From a checkpoint of a small mixture-of-experts model trained on Wikipedia.
Experts: 8 experts in each of 7 layers, 96 squared ReLU neurons an expert, 1 pick a token.
Below are experts of layer 3 (counted from 0) of a mixture-of-experts language model. Rows are named router (the router's row for the expert), up (a neuron's input weights, with its number), down (a neuron's output weights, with its number) and show model dimensions 0-127. Each number is 128 + 32 x the weight over its row's rms, rounded and kept within 0 to 255. Numbers have three digits each.
Before each expert's rows: "comes before" lists some tokens at least twice as common just after its tokens as in all text; "mostly gets" lists some tokens that are sent to it at least half of the time. This comes from a sample of Wikipedia text that the model never trained on. Tokens count by the router's weight.

# expert 6
comes before: "-", " the", " be", " a", " he", "|"
mostly gets: " which", " but", " would", " have", " they", " can"
router:140067097174148137094102104084106145110112111129108103157080139077124141123146110134100071117096166104138145100113207147082130095141148221137147101135141118082101058119125145082117108123138091106095123171135161103171146157063087153130095124079157126154158135104095140172099126128139099134138175156175107167143128163124104151090169176195136084215132141143051107107102168141073130119113
up70:107105078084121185099133135104085166075144098126120167134162137114134109112102139101137116098112160150099120085096113098091119136091130132090173113155141075108161194116132169101125111081085153109110126202072120127161206139156134095139136085077105202211148196144149167122132142177181137116145115152167104083105186153146109171142139142154131162156103095143095083167122149165133173082126
down70:098098212164167077147091185179176108103134125145152096146153140031099173076098132118054139104105156088137138093126107115089146090101159118146072129130085152115127129076115118098140147176137114120159112084114113098127147169142127123153162145111195096140177184123129152138132146151088162113142156166109099173179107150106156086123129144072102063120182149163106162077155158122122118153155
up71:105092182134079143093149124117148123192117147085120092115082156054123142142143110191119109101146195126139100133106129116084183115112131148114092149126166097078092158095176147145147088081124088129164107186145112131153161112130139111172051112107143105179123114088178167109050124092091179144148175109207118144193105122148129134071136116152135087124130096089100152128112132193144151108129
down71:079122097089182128077064092128134149126133152159127138086143139087150180165139098162081032170152092102149085162137124128157129108078107173148079089122186146094090115116153106111111132126149146180125117167167177237143076140101139138121075118107193108115165120101141129145177149158152136112110151087102132127141114145148118109140169125120167130151100162079138093116142179164134062103102
up72:144116153094180143108098155135088104061139099080161121098139141134117136144156131134148152139082130153137142155126131134152050108118123153100113176090135034124124112130097125121128130129132140163104143179109119093170069151145083117153113150165123101096156098155054159117128143146071142123062088170124135216124155150122153099122186113181100145108188168133099209075091122195090148102112
down72:145133137116135132115147147094204111072046201158121110088079125136136152108122104110143133088108107129171141147101112155178084105108105145126087130133131144153144116130107125094181162170153181177148098121113103125154144128168108077186118087170161087118152110129138180237113143130093128130114138100143139109092074189163125092115122093145137111171092136155124161129058156110078114139042
up73:154117161101106156149130112106096125096144187077159165108126176102123136178149193162122093130117198077098104166162128093099077097151100127139154160065169096073147135203114094138105140163163117129077054072107101138160150164173145114135124054107132112127085118089128157121104094111074134126151116123139185135089149138101116136131121148087098151089155147137232117111094120123118128139173
down73:130198094125164131119090200154108108147095078123076127154140160156099119098159152090132170086153160088146137139127138074085128127140124120066118103068185129143148130045120151070202157118139171112104108043163120108150150134125122125135111142108139086122121100107131168209185175142099104145131109149186153118108118132142156164161145161123058124161102081103117108180142120145181106113124
up74:135095081128113115155146170077089101075160162111096122144120110133141182122170141106121126158144100112153111184133158120124129137099157042076088143125127148027105134138132125102174097153116163106132080127108154122075133113202110115139096137095114126131089189150121122091066120127166101100119151160102152142152107129143139125071170191111073215138162155191098150057151150141122146156144
down74:134155144127147124172079190151144123156088123072123158136132087116129168099120134100104027136140104100149119111151118114125117132164067121110121130182107130110111176146086144116128090101111127132146154150176094089138127147066136114154142197161119110118155096137179110154188154158161173083186100030149098159096129102153108079146136173118138058073139184138095115119103189130079101146131
up75:138142130130083110227062100056103111145139174102110161169064133153128104174072106131150127128125140132156168110085107114056101112177121147119098155102144065120095083122207078152124152139141152108135102154122111105201143104114127109126116107119161163141081144133107165108117137142122098129105079139128138140139149181095193103118068163157172184141171179117097144094116194150134149129127
down75:039115181175097117144180056160087147136144190155117166169127097155132127141143139072157127103125102121111127172118072124163100085130106138094128126066099144116118119121122184134159094154171107077141183164085156134162172195123104147159158127104075131101102137121141194077142193140114123115104114053127092153147153162170160071144135141116125111099082098149134073091159120109108135119144
up76:148107146099172183102141147112119108148093144089210091102138154113121122148122159148130143135117122130170136119136090118110078145134074103125148126123143067068095133121155112207133086159087091171094067149099158122154186142088162126124060078080160127121146176101174097140134131115151185157119176187110139121139130096089145130130066137163162175089091165108128146105048131118156198104116
down76:095108123088114170154109108140176134103150099157170105137147146143151155083127078112141164151103159121152115080059132067151180161088144075157159080121080155137141122165107175166131076131110091177150232165114136121099106129111119127122096128131127065166134112180153077135054139068126072120145186173162082123143122151101152142112165148137090089110097084105109153143185153095140121131128
up77:130138149092155108160174141076107123041149162152183067094091111142129093092138122134141130121064158094161103233088127153107065150138134163098111123133099131126143097103119080137147150154135122147163147115072088108094102057103123122141126177162118163148143142113141136125061093141168113151164163154113162158138165189098184065123081098196137141125124118171157123115155149105132161094099
down77:115175134156109102167167167077156150105147040108180117081106130095123136078145063173104138166174126178103086162122159102101118146173169078138120153142137135112173182135124140162112122094181153107156172124156093056135106098103079152137110153146149171140117201073131029122120098136155145118090110101100158109119088123176093109134163158102081158139088116127127141153103130136132084137140
up78:103125068108132162078199078138162106116081136112178137061125146193164066156110156146171137178122152197137130120132159079065098119100114135115134142138123123129123132164099128109156146112119109114150139170111128089134166078129083144129188087115180142152167123093138101106146077108121109140156140188112132109131179165172198141140182143106127124139152156087142153041101192169115139117088
down78:106127092148126093139145145156147153088098178099119136181077141150140130113051119207104103107103119132139194074081208099098145173082118145087125091065120160134145090148163110143089079139092153109091111117149070193119145095152134104153132125109096170141120108146115085117118141167111148167098118146106145085180156133143106158102160088112216129150108121171117120122144086134181198130157
up79:112119132135134175080147039106099095115127159141114181106121109114137125148136127153126093075138110122148109129166123096093109129157165141113065157117152131106130232155130110183124083137087114165113114150068139111086134156102120081171185116161101123163130101089172132129139149190161143128187166119176098175199171148118123096166136169126123104165080110100083162100118160188141175073108
down79:067114159200145140113093134135150103146093137171166118137101111100199094223140110133107103135093073108084118154175082136124131129128130107120129101078191088101093094141128091125158177143147135098158183116162133186158144187107098133104121094178184152191158098111105124063164143102117179111112069141102106134143087082142124157144118114060134177181098111133109167112097135143127131132122
up80:124118131160161137158173102149156110175190098094152127124119094084098110136110119164117136151078180116109119112175117128107208147099118086142091197115073103172103151153107158124109129086082162095161069147125169102118108157072136126156135168121133139116086096144055130093092109168126128113216058136108166118177098158095084185106168163160096137096162112162126143142134151145156068116118
down80:106134114182133121136087121112149138153141150176170126078096038172091152160112085148111092124125117129119140192179109125125170112068106239117173094156098087126107113120166182099102212115176171152127106124175116123134093157094119162135117107170171117165139145062140135177111101142126081073111121132117172122110128136124140124092119093158136080127076089143122117125140108082191143124112
up81:138077143134101090122099141134116107142096180131131107116123079112113132141127146163118107130110124111140037193123096095076132095139133123132095147096100124116157153135185084113120200113133172156167077139145138118147133143109146089130063102128102095157118139055133187115184077124146129138210191164082152178096135104147156138140182172153074085069100148127192146119168112101170139094157
down81:139117157175090162109034044135158110080146063130152165164158147083061148142137134162120133060139112131102152129163136110144137137113123125117150131071106111226088153128179095163169102126115157189163119092111088097140033116140133139126149096142151106128175103134108116116165094157110156170109128118120122075144133102083179133150157111154148125103174121152142160179097080117128133120161
up82:112112163113056110088146166155180145103165138144099176135133097102115154161063127127142109108100144107157142117075121134136154100120074067111127147130123113075082141145135139179136136108155117181053086147157172127153174121155156145139191144108156108186131130055115117139109093130136094134147129146073179126153100108100187077037096120160127113151104117224116138175151099135095109144157
down82:132107156120113168189120138156149111123099173102085196162148079175108140120066113098159144123147133111193167105103138117100174097130201137093143098128117125024140122090167134072167131131118100128113094152120164204139210174131116089104138155141135116132052195084132103089115124120142100129094172131107168146134106068131080175146169126098117127139102141120091142150088113156130129118107
up83:128095115151118124138082149100150132080191137067160140118137173151166038135127145142091096209143212098145081117161107156069112121116091138124094161106168092085123139067184149171117160134120111160100130097140175122204148118127072122096094104126101104116108113093069125158094130111098169203112160171135156116126184137120173116112131147124123140117123145114173139121122144165153155088078
down83:162168151123116173123077103098121070123133151140126146188111162167094106066095122106171106074162142122193163133157118110085107075080108080105153136101135091124111153135193146150130113154161102200124154108110092140167111150135150151131086111154187088132135100083103134165113193123129173156100091132176065098126151158104184167096190066108084138129126109112111129104175155158069124113117
up84:125109090143040130133134095132132174116097134118122186156123156085126104169149115134121148109125153186099124087123128148167158140134122140119137102093102146069154188190148106075141121099154158062093106118113126117152151156122126035124146105074106119219131132143137179157145123122151099187031134125158167144149137099102122164101093153133098117134150118148037139160149184152135090105153
down84:113096149107158117106173172137147091105115176159108151171183100145088125151133068065138128109115130177136136181161090126165111159122143156204102127154100158103129103156101102126076111116105101134124164150159094151136110095167221136084160105096187111102115119102098108134079147159105095173132119189108095086046142159138107124105186087111152168122094146109125159178148114063154162126085
up85:131159115138126187122095136115022135110119119099158099090073088098118144188086174133076150134132184162109144184181119101093100146137076153111151199158100173122168117168199108188109121120140148158090137133164153087118128088115137097155079140109087152134065089100077140132102148134093113132193129120122161131168139119152157110156125170100157106100123117137087098119158123192123172144093
down85:141128175128146138106152140136132146110102068144124108146100118096088160084118125078166201169069088099053106093133061151153077141159100110111182132102151142143093061138120105145131166113145122126099166116169100092117104136133111161135118142179091062123159111172127178128154146137098170114143089100175224192145096150156094185205152107140130120134140133145147127138094090121115159076120
up86:132099183114089044175133068094137181132191141111076112064145113111121083118138095134085070130118126173103136107141133140121162145124132162115082137170111115174154167147181124116136155128146081133090131143104173114113066152141112113185118134092126182191083124166109203090122069208122118123122128155158157118108150117123140155136104220082133145146140096160071139116164133145126146123125
down86:107098068121122162139190124106099161124053122105148160141157134090135145145103083166152125070135176146093134141183127154150171049134091104147139153134145138128159181143123097155180139116161146148104152166188113097115144134076186102131091114133124144125102138061148102165067161129079155132109123116062101109146171135138119019126133123119156089113177122134138176159103065141141152117073

# expert 0
comes before: "1", "9", "2", "0", " ", " The"
mostly gets: ".\"", "\".", ").", " December", "°N", "″N"
router:118085142138172170142135128107197117148149123078086168125078144106152126156148169124137078088141069132080118148149131123085119161116172135089190157162171094142121128127137136142089081102129148133170113152168073089079111155151107095137150164147091111166110152075163180109088081063112132142146147151131068116113103156063127128129151097143107120110151116087028148081115215131147103159128
up17:221086077173103155156124159154134143130115120160141132143149064148139115113149121143178111159135172117163129145125089123126075119166160169090105127072161134109172121127140124155120138136143068084128176108153079134122140203115128152124122052094117113162156160164082097130064048104096114130088168145151135086173129167133113128129114158109039110082214118130128118097124121125142142183125
down17:150141127119157159165076077195120136061161165130102188117118128178032123147141103133099144162125147143195119163163077134143172124144127143043160115069133109048132120091147148131127141167098081115113058110114119118137152120125121151151136118136169115097136125121176071193113144144091159181121155110074113163104145122090086114136100100176117158151095160119187119124103108123161168117111
up18:151096176124091147099205089108101164151150096119137139071157149139077139108103210113122175125111089056097101112146173090071122135158149108103146128137145125134150128183148134129117108116080131099094148131140077128149136124147176105156101138120143123183117112189092172130147118180094131166118120155129143144210150145071071123115160159120153177154110144121127110137075046108115102042093
down18:135153142149077140080096073084112160159072107100110129102146117093120187064091138101153093198093119117106161190130132119102145151151075146116092209132129169167137134087136127111072146127110162133145154120125181166168128111131156110188095127190119129111153193131146248086126140134111146178156139128108126110138079121128199113109118097087115115126126146089108131092099100147122173121137
up19:143118129104129138116097104096156166146147097097174118178092159140151145144122129191156132045078116174129118065127134094169152165147116033097124145117162142123108141136147190109100112127134091082123120126108140111083124106080130069127108107131121109141115080141161186100154072189128102098191122140123125149165096136102122142164137118096113208179157189160183147097103139192090182113131
down19:158123113121070120124107182125145093127112151114142114079173101141152156156141120135108116110107082142129125106061157149139045143110113140129118056138159187114139128160128059091209114174145096148097111131129142066081183127100156145142138179112093071150140163093173088088130071135122110085141137154146118140166086163183138154159124149142129192138118161153130196125160039117116115122170
up20:109123123179143122131157089105114175082107133134120112097151152113115194175154157116141157163117170089107100134163102165086126101234114129119145189097100154140180084155146049186118173107098103139158134134101184115110113120094142118153138109148142128150087132090115122109123100130141072154146124145153103116117108099119156161103060134145052112163090138104109120043160160114046154168092
down20:129104160162157100135186075163161121132147154130077076111170116144126104126104170081129074084063123158138060127117189155165099115167103142172099137128084071112139151174119168124131162202122121168116111066146145138132164071128151098120099101132058127130193112133109068157126085057097143131131113176151136127152116090137138110125158169128164147073126124113129152124173143148080193152145
up21:167093065156154119138164119146067159142080132148136097132131157134141165111103135094198107142091106058152115126156156107134137171153087123074145118140178142154093149078148138188106100097088161076101138146175124087113156074157109134132139152143125162144103148114138144101086151099165091121143135089109094170163111128082202132061126124142128167069095087108116144192116146180135138027121
down21:110167127175091207087139139087175182135117114078103146105110157107070142155150143116094149121092150130100067076090184150156102186114127095125162189143139129091142112098130068089137105142167123140109101111204104145118106126159113161124151068172128146112167087114140161166155097107120051094083114147137149153084072146200110182136146175107128152120094159152114121125102128083150117170146
up22:148133193216175166137132085076157105072135145146181130079100127091111117111170154082142147127120106101088167111144138102108083094135151085092177093109085151095204135155155140127117152171098198106109138130104178100095114162098116084105108158141100100164169128129088057154122123099122147129084126154140107137103112158165136068139164097149138138173166122129062166099098135142111137200146
down22:119133120074092154156084095128048139081129132107133131121176171085140093169117118164088150128138072037150103139103134194117135105187154142104081135131132159078130179160143096161144149118116140135168110122088185134110177126076152191175170122142133162135151097140156116132205085124130155166115130099151112114104143057142115129139099169107176137130083105102089129107114176139066145123189
up23:121113148133142119082165098133124171160126172162129089108164150165072144187140145175181130129082083078140123109141182149082113200164092097137169156107156107117093130164096028160086187128139136115133104180116147109147135114120072101122128106119147076137097120152148160157124195131124098181098095108121123126185110141040106092123159100101118126160131169114119106103129130142067132185086
down23:160099090107116078121102119147107065122103137108133087141113124110130133175199131103188091134090143131092114112143116178133127105148071127063124122150095118103119159079143050132130135136178158150137091095118123075101138183091157197146143156099160161098151096080145154195112183095093086125150113161124178130147110142141124130112201065103127134122104148145120165162147170110099176133220
up24:140143141133134157136200149070103122119131123092133158131116154119169130074124163094136117110104122120124157150087177075108145116076144166106128176092156144065097149134161112142112117054119194112097112164122132066191107102146085130177067161086075084159072132090136162089070148077177168146119134114059134126164120152087152136085183116147163111138173137114108131105125170146120176156158
down24:147150123175137108157129152127091075161133100112158086145073130091179098117133130113146131091090120122171106120096181112144109114169123117166121131113084103074124141072086121109112094090097102116177093152130142073175109139116135167089154144187180172149130161162131069089108183138119128141129087178155165066230147180162143113134137160118111143132066145109173117125049129125122118109060
up25:123127127107138117119190100114108122141081177105121133108116099078139149131154150042147106158160091118151102090135163106142129117153109169136136143040094158115088135099207156146173086176112082086157070124124139104071221149125146128066140174134132148155161156144121136117052058130098189117103170171114136132188111145155169159111140156130165105102112150090119154138111100151108145103146
down25:138124069066111092199114149096138081135100167079125073149142124057140086139081073110128108126144128164153163136117130135150108108096129083122141126156091157132145119152105184092119098102162083156146161082084164169195130142098065138109114123144234144089117179171154146147192150124147111138148189146144165131121155150121119172125102112145109138099069131119097116047118113119138164131152
up26:182148108169154154145123117157098117108124141138159149117144096080122136148123191183190130124104161082069129139093069150150075096114161122105158083161157108090193094135099160125080131131140137096104107152176137116130129206144086116064104139070109083148178167102095154122063110113141152132119143141179086076125144086060131154157146129105076117065175121138164159130117134104117107130191
down26:120114168139124112106097074058114115090151104127107125111127134179140137142137059107137163164097131107067101121119148098106112180141104111150172129080130133144109105133125149132173142129236053117104160151194095142136138103168089160159112128191127152171170167174103085108138189090107089152108068145171081129149163151107133101125115127156103191153087070173140152134096098094112096129102
up27:145152165103118156098195162157148089083113189146117097124110134161069096146182149095135126099068186151161114138077145133080098150097128196095147146103144089130132111122121162156114157090090102104110142122105142105144087183089146084099182087123144202120118113091149105100116145117098144124127162164130144115125180198070144059115065135096063164178133089162129134179122096134154129120121
down27:116129100125078150112152139165138131122149142150121106138158126131106177079125146094158169148120092154140157116030178143159161114134103135104139145063185037114100103106137177049110143093169108227163155139104158065182165161103100154141124141140132128116120104121133098136116108093134149118109158102164106106186130124124130092072131176077118116120139209134073170160138152113123130131079
up28:126147113141156155133103160083104142063114171184130145075117076102118134170103151096130119180078153094075136078123123080140161124141142157032121170151110128147109111086115112142123158180108156141069064144123152120110129063099136118060142116138175168102124095133134097116139112152117139162198151154152136079137147159133185126090109129169192118159128094124149115110200097204126093147104
down28:134147072139083115148104183125115127091074094166114095132096078136053122147155098193118107133188160180156167147141079120137162106112111150159092145126148130160113188142101092124124101146123114134126162075197148138125147103157153102140125138147135133120150109135082093044116095196137175158131071169127103155115213145143089104167128143106128112135119113107122093097066081114124143121217
up29:135148112142109182058147073088036163165161129096112093144123125087150111154107107110115120157147102194072116113098155100136139146147087121111091108114181125102167157149089082055185130114141151092125169138117147122125154112120148099138163142109103152173095113145115175148045114141170107139156204124175149165138131123129111181139080116159137152141124146122066112165136150161079140059184
down29:139151131075181141108133092149120139153153069193096205154138085095132187153134101124095120161144127093136076083056112119130150132099167133113153090104105059147149181107179104113141166145118120096100118129137150163129060114130144135162078126128129184095150153128144113161065126160152154084130189109127100112168158167154094139142089104144128151136058155135171140106091105070194073137120
up30:182130119145190070128096128113076135144147130103123115195123114143135088102128146172144114151139163150058123168180116122054088155120149163104130179108095160138164087114158143120082130168018130154089096221120087114187138172140175151117191109120150124129144124142075097120136130115116097063081139147106123121138122120101139095128101143118092128143125186152107098072107172114124129157156
down30:085163181122109065116126151136090126172160170070155136121103109206116160138112134141180162126126059125134112155085109113034128139121171154092127116115121177113123101128120128152058153090136142191129109067107125120164173159114080138158096174055123168151117129123154169152158122092081157086087105092137091110113122083155127135192103115091162117162144151132136136112195176095149112138142
up31:124138174109079095167122095161150120128086088081119135124087224176149106138159161153105143143110103140095171040134130120130104147116150107110177153091147171128156109118142130104183122115141124012161062138136108116138125122139140130168081129131101115122074130120135098140112095132143135192090121113163113116118152158089071084119083166164133116175132179127136125025114128134117117160175
down31:065127132162136135085153168121181116149184140113103110095109059120168159096115126115137071155119143149099141169121168129164100116129128097133041156128096094122156116156160130146067129121134181139180193115138165070085166126089115143146194129105139111159103153134111066116117107070173119127194098144115161139100093110107193132132179148129171109102137080120133046139115172093129088103157
up32:157127133150151186145205095189181125139159147103101071188124076083126142157132117140107115128130194174140105129164137142115178110136141096165132098142125158193086161093125089106119128143055131057100104169150122109125147139129113068064120142105127113152091109127062136143114145102115150177174134097175142131115135118157062114107115154122133080119187147134100147173113053189113105096111
down32:188175132142160119129111094108151122124088122174184128095188137081144101125178108107118057162125114169132122162168142190148148118149163106120106091158121115156124121146175157118088136132091098132116150163140113182148108129074145113117133150178154081131089065021121086124110138102169132102090092076124172061090095165181113160096148139138120076141099134131110113129193085135113179168134
up33:174148105122139123069178181136095132172124145146120100121163121076166082166140177164179108144149142160087070127159143118114111170160187080144038164118156115140094084115142144100112170069055144098131159183119132110132125127103126129120126094123151126145167129161111127125113086141079120155069109149140077124094165132078111119109126134086118111121150208118110125199082117178158153064150
down33:189116136162054103143156053140157132147148131139159100076137127143112088110170179062180093081126114153144128148198127111131082122126085103142136097111133185122087098136068096143150096142101172145115129159115092130140181170126094193110142086077165123150152156125127148103135143097114104136102095104121115157075139137124121156109161171069155097153178146106210099197174099087148132131108

# expert 4
comes before: " the", " ", " a", " his", " their", " its"
mostly gets: " in", " at", "In", " on", " during", " over"
router:110096122216169098132162118089176203106081157145101117120067156178123107176141176106098158127124129139143085103149140081132125145112141156093131121151143140136098173082125087099157122091088159105128120205161064098081153131090072163124099118114127102130134101062134099152095112108131151195185187086077120113176146101114097097109169154138132122106132138106119200094122152167096130149115
up17:185149118063143151161061057157116105130120122115191135119136156124137114144117138064157133121130123111166196158135129057114056091124163143120135107054145111103170074131098134140199121102103149105120145134114110126141134121059110115152170139112088077176105084151113127159179079130145180150089138122134112132133101151106167090152141148179112149137201150114151164100123126139046106176113
down17:077148171126150113144131134095069148093124090173120067129150168124103167165151164147110052106131145102137121110096170076141152094157074119116170121147109100106169135109112093166144106157124112139142092140155215148071171114124142070151139146125120124106185157089155009172130161143128124154125125140125083128145091151119156147110154073158165142098128108114212132137113087165140099078159
up18:145137096128151153112185121121126127117156118074079118145110128172168138152062091155121099190146129173078082089166125145133181104093162060115101151155119149162093139173126126201116067107148151118120133134135115118129118137160040129119097145155112150181085150171117180131095159101119140166149173127145090119102113124058114118128151113120066162136182163120073186104186143134075128118068
down18:126142110117117089153125130074150153122066044189102091068166112145147191110138128130095132161134180133174126117085152047102077133118172132095149150101089106156150081111090088076129147122140143207175130103102064107118132147150083172084123151176156164100187135147163108140104140140164089094092145123095145192146103154164168095143182118091127106147132158132171129125120157131154120108129
up19:126102154163111138117161130129113169074152160155110107072122109117130157199117120096128171137118144109137072158107159119053131139128138145113141106150104097078115142119109137157149065144133071143130096078195096101107093163116163084186172160148113137163130132167159143085135083149177052053138126145188090105092126108130228072117116120129074135121169129128129174107117122131159147143185
down19:178140158166087092107107070108151107100109137126118060087178136133099126149105126090120090185100106167170148156166084111147163112157078105178120104143147177128150179096168124130132095101118085159138139099146101065123154123146142087170131123122152118150148183099122155095140105131152119187139126141111159164143092089121168109128099125113183085070174156061094172102096085050177166155181
up20:141150137106094126138107063193111141067182129083121183097120156077109172166143128112134074115110150195093149096175074150157128138184134113142144162160182153123132091091148076133127097103151103150071096115099119112106102117146147125080160175144111144106138194213151139095158119080111114168137141134156062132132118138168194061131129155099133143183127093162118107107152099080119100133119
down20:137096139063145094138193176181112138064113170107147169120150143075151127087172136095082139142145142131071174159107139125152123113146070114124121121076153089162094124144151125122150190113153098164115155162061141158131118085177144177121083127132185108124088123170172187119141070123153111134097091140149124145066077133162154142124065111148137123163120172159094104162113072116133073105178
up21:128150173121135155104135133143170082160149100124186085106144092073060086143155182126113111118139179154123128132085084096160120143175093149111147096086112151077139195147132156133198127137133163113089128082100179073100152149141102148127135110074079131132131109111088159069144065141132137165105091176131149163110136187139145173095125137117124100192119131113160144091050134186165145072128
down21:156159204055103096123168114155117108094172160152167097089165076140099134147103210106137090145152133105137112157164112095141136100168148175141119118131147136148129108058098121144124092139131161079113125089139175118156091114096130132133176152070099160173121121151119111127078125129134136120099185163180144084101114105142171091142128098115151145143059159142171052099126047149188090154098
up22:111125062137175161133114110118167154149157130125113147160145188063163144104105102095151098165151187183088084104107124162096129160182136138136105107125057127156141128163107119143129114092112102126169123126141181126130184132147112062181167096153152170092122073173140162088088157157121142145097061127102138091166083196104152052109092122081076137125132108168101122186153149111097134120150
down22:090192124144095105129150103143109141080139148134141128168147113102154193105139089152119095158106200109144109141151067128095129116126108143152117192124081104104090115102065122099071123131088162163118154156172100139108135076091105089156101165155180068136128184142079145160072099120110130167157103090138129127130129151127131068146094117106113136113208163222146136149104100186178143151084
up23:119145131157086121146153108177077142139148203083126102082141112085102138146172188129146158151116180122060093150145157136076137162155155129107158142082117152094152077112130121182107193094118127189152110104078102101122179108064179104117122157113111113145117148116063139136142043075098121090076175156112144151145138108098150145142125145100157153122112160104147187131146067129164161178139
down23:188196137095132156089077104165104134134192175171050093103158108139074113092113113126149082189112189138172049067140098129111144138108137163108095124081136094152142106151152085109133083104152131106129114194088117125143117158155149097179153100156098123208156097085148076149141125144122120143145164083132132178094163129142129136124120087149081120138104130106112115126150153058144159143162
up24:140166141167135129161151128123128152105118123132150100199159148151127169146144089141087133103189044084163127137140057065145108147187101154140150128001163161101120150117154084145148189155091150143138084173064156103074107135114108089113143115080119100114140097082083142159106095134125134124122105114093110131149111121140088094095105163162130111114171154155112134165119116153116166204120
down24:136109100133135179128118108152074123129160134096118150132138124093103170138131091126133086103132108132113087055190087145151078098233164099131114199148132115072074197126159148085138124205135110107126110106187137129101096116140118122167116061137151149118095154135118136169082095106096147092136113145132182153104131111215139102186178121103134126127088092138162079108134127172175151115139
up25:146060097136167117135129086176051125075102087184102140130146157117138124114131164040113153096185111093145067160115126115083152142133150146085157122163155093151085128123128125106163102119126075066137121146128134092149160110157122088119163157088149111154138150109150144120147096173150178173138130128137139107158094209147124117129176138207163134108165116120079157061121184100115082083166
down25:093110042109123060085139085178085110156111115175144158105148148129159157130104119152095097093181156118140139154116062127154071105087113118178137135129096164121154108161090120180124179132124105146123148120083159108162094145085092026131165085162171102114134112125122207149137161092180131138163175123126162085101144155101140163114130109112152142093127164139117173089143130121192118113188
up26:108131116148146155127241099141129119151138111138144064135138187106159106137097156125082175147110160050126188144133157086148167110129117113090097176162142197157103127109130158133101076119084122061131153105135123120102185071093152097116113098122169120151075144178132113129111080148131116175182139096171114103142048100161149192089099137150114106129153127115144139158140166145137120179086
down26:019128165132172120143119121149172068167070158080152134151130105118135099162208156119153172145137069171141090109100121106184095113126105128189132130120081198154121130079151130112111091109124082159168144182147117116127139142150122106140164136104125152138121097079186083130117083084133145115088128023084131169122099107154141132152118111124141111097147142117124204109154154105143105103125
up27:141149168139150183136137101108068095126121134098112107104080115110062118169189099126152146148136115133108101138152150106073105132059111158054155152100105106093194095114092120140097141103133095162195125148200181094117159135084103144193154157111089118146069074136127132174146144074175110114122122132096115177116173129155108059122198117149163127143138094156113190169128122133121130113100
down27:153089143207104109154157120130135118110136095138141138095111125102135144092069156143150141084161127118138164118170068154143103110129030143101108143141142121131080157157173141147088167144174103168145171068051100058113099167093182170185122152127164124155095108171103125116141155097171123156097081144164108172142143115077084062178150096173147111095127101143118156145149110138079125112161
up28:130167157131148118157082089127099098123126230115083089118159166159123177174121136122120132157120104101105076127180103145112135141201163079143147131159127156111154103094195110111047142124119088184084152140126090139130137124046161155130123115108123174118132158100094094115083104119175119140109186152109096074125092145096136099167097151118115124086120166116081155100167123152058175078123
down28:107114118163137144134136121163066099122137163064122184165131091120059136113126120110122096146136133130140135087162118147185165094067192184103134065096197115051097111142102157165142131159072141071124131134125120167074119116159134142122130059209122160160153144184145135145165136152090096060115093133162126084084121129172131082150112146152125145176123101149125104129148148090136139074146
up29:151134130126095167136150112080141147164140117163121146080103097105121070111152183088132121169143131106134169103149138052146189100169145070104178133146116093129190069130089121066112100140152147104124126138095121135108150137102166129128164070079181161111109139137137123120107134150214184125133145142141082151136086119114123152081077153166128129096123211059101099037165136119148160118131
down29:164140095119115158086152122100084117081086139173124126101137052173086130106078095061094133130067129187166083144121181113147124080166150081166087095124092094146150122145118114162148104126117121126163145113152090116138169161133126061145117140133123141130194151079137139140104190168132145136092133075148128078159169165161181145155165183082133036159144131116119132092095158167141129165116
up30:131099138075105154097112084063065155108107177140164115053117200153159077088077188153090085176117167077164127105130132068164091092109074118090120160098189108159143123089098170123169169159161102126097117139143177126144143131119116115144121045082070108144127138129129106134138074140098121150123169138100157154123139129110135154209101155147165137111138158123171137098131132103152130121139
down30:060118111082177116151127164142104144100108150117146125148115152124091118118182075084100093136116191118132156077115116091093136156073131161164134089157079124065112134119147139143158147077150112156126167144142108172122101190057133109173126085207111207113096139114170094128138147101232143149130137081162082090135087161096167133099145122129149175113145109118142152142132133122134098069162
up31:125091118136162115136150095138100139126090136178117115131155062123054213117131119134102116157116144098157110170168138147157192148190174120109142102114118156092059146062187142138145116167104158150133094081139100114159154127122118090075116110149170134093122155135127210082154123050162055109107134112110098145153125155154147163093161129112086133133118080168043164146127100148152116110142
down31:125099135145102129132111113113115154119130127092082179142151157084118085133147148115110121194183124103144131088137103161181135129092093178124109187133093142125127121151117067169136136152094094127088110127179096139128175122124114122135154187101155049187094170165113013117090083098123177099124157086141131122151115179135178145176072081123087107173049166162110120129122145100135128126148
up32:112091127160106184144114123184172112123100137112066104115086157109115147105121111129133166092143154170140166136129097128121122176098228136108203108097175144074098139116132113068165121140133100141144107170093050126128127100153179151155130153147087154103083095150126129095142119110215132123127077125093146138073131143139162195147152187144149160121171146126136162109128149115162114105031
down32:140116141149147142045100151133152159100159166135121097066117120151116123129141053127099117139137136160094190132128113151158085172161144106148138081122167104132188122123114160111190118133085122154089118096119094154129172112133095130151097069151154113088146169138104040092124136047122164123180090112124179141087128161118134110131101199192170093122125149100140126087088097069191141154095
up33:137082158118165051151103098141100159081126096174126149104076109134068157127126133131086167096116156127094150141085137127168159107133170113118182160149160130115087068154084122121145134142162141075124115073112135119188104119080141050135102107099120102179098178143126147130142105188167109134131174119111143172183087145066150146110134148196099121129107194169068135079180155138129092123156
down33:071116134147145096178127150140095098162146130146153096076054107122149114159157105197127093116158149170188145183136165179168141123107072197163170134125123085076155122124129082128106173110106142098147075103156111140134140110054159053120149142166132105137114143091141087112133123093173090101108148071093142070121163173112168155062171119157132095148094115102102143114167158096101138125108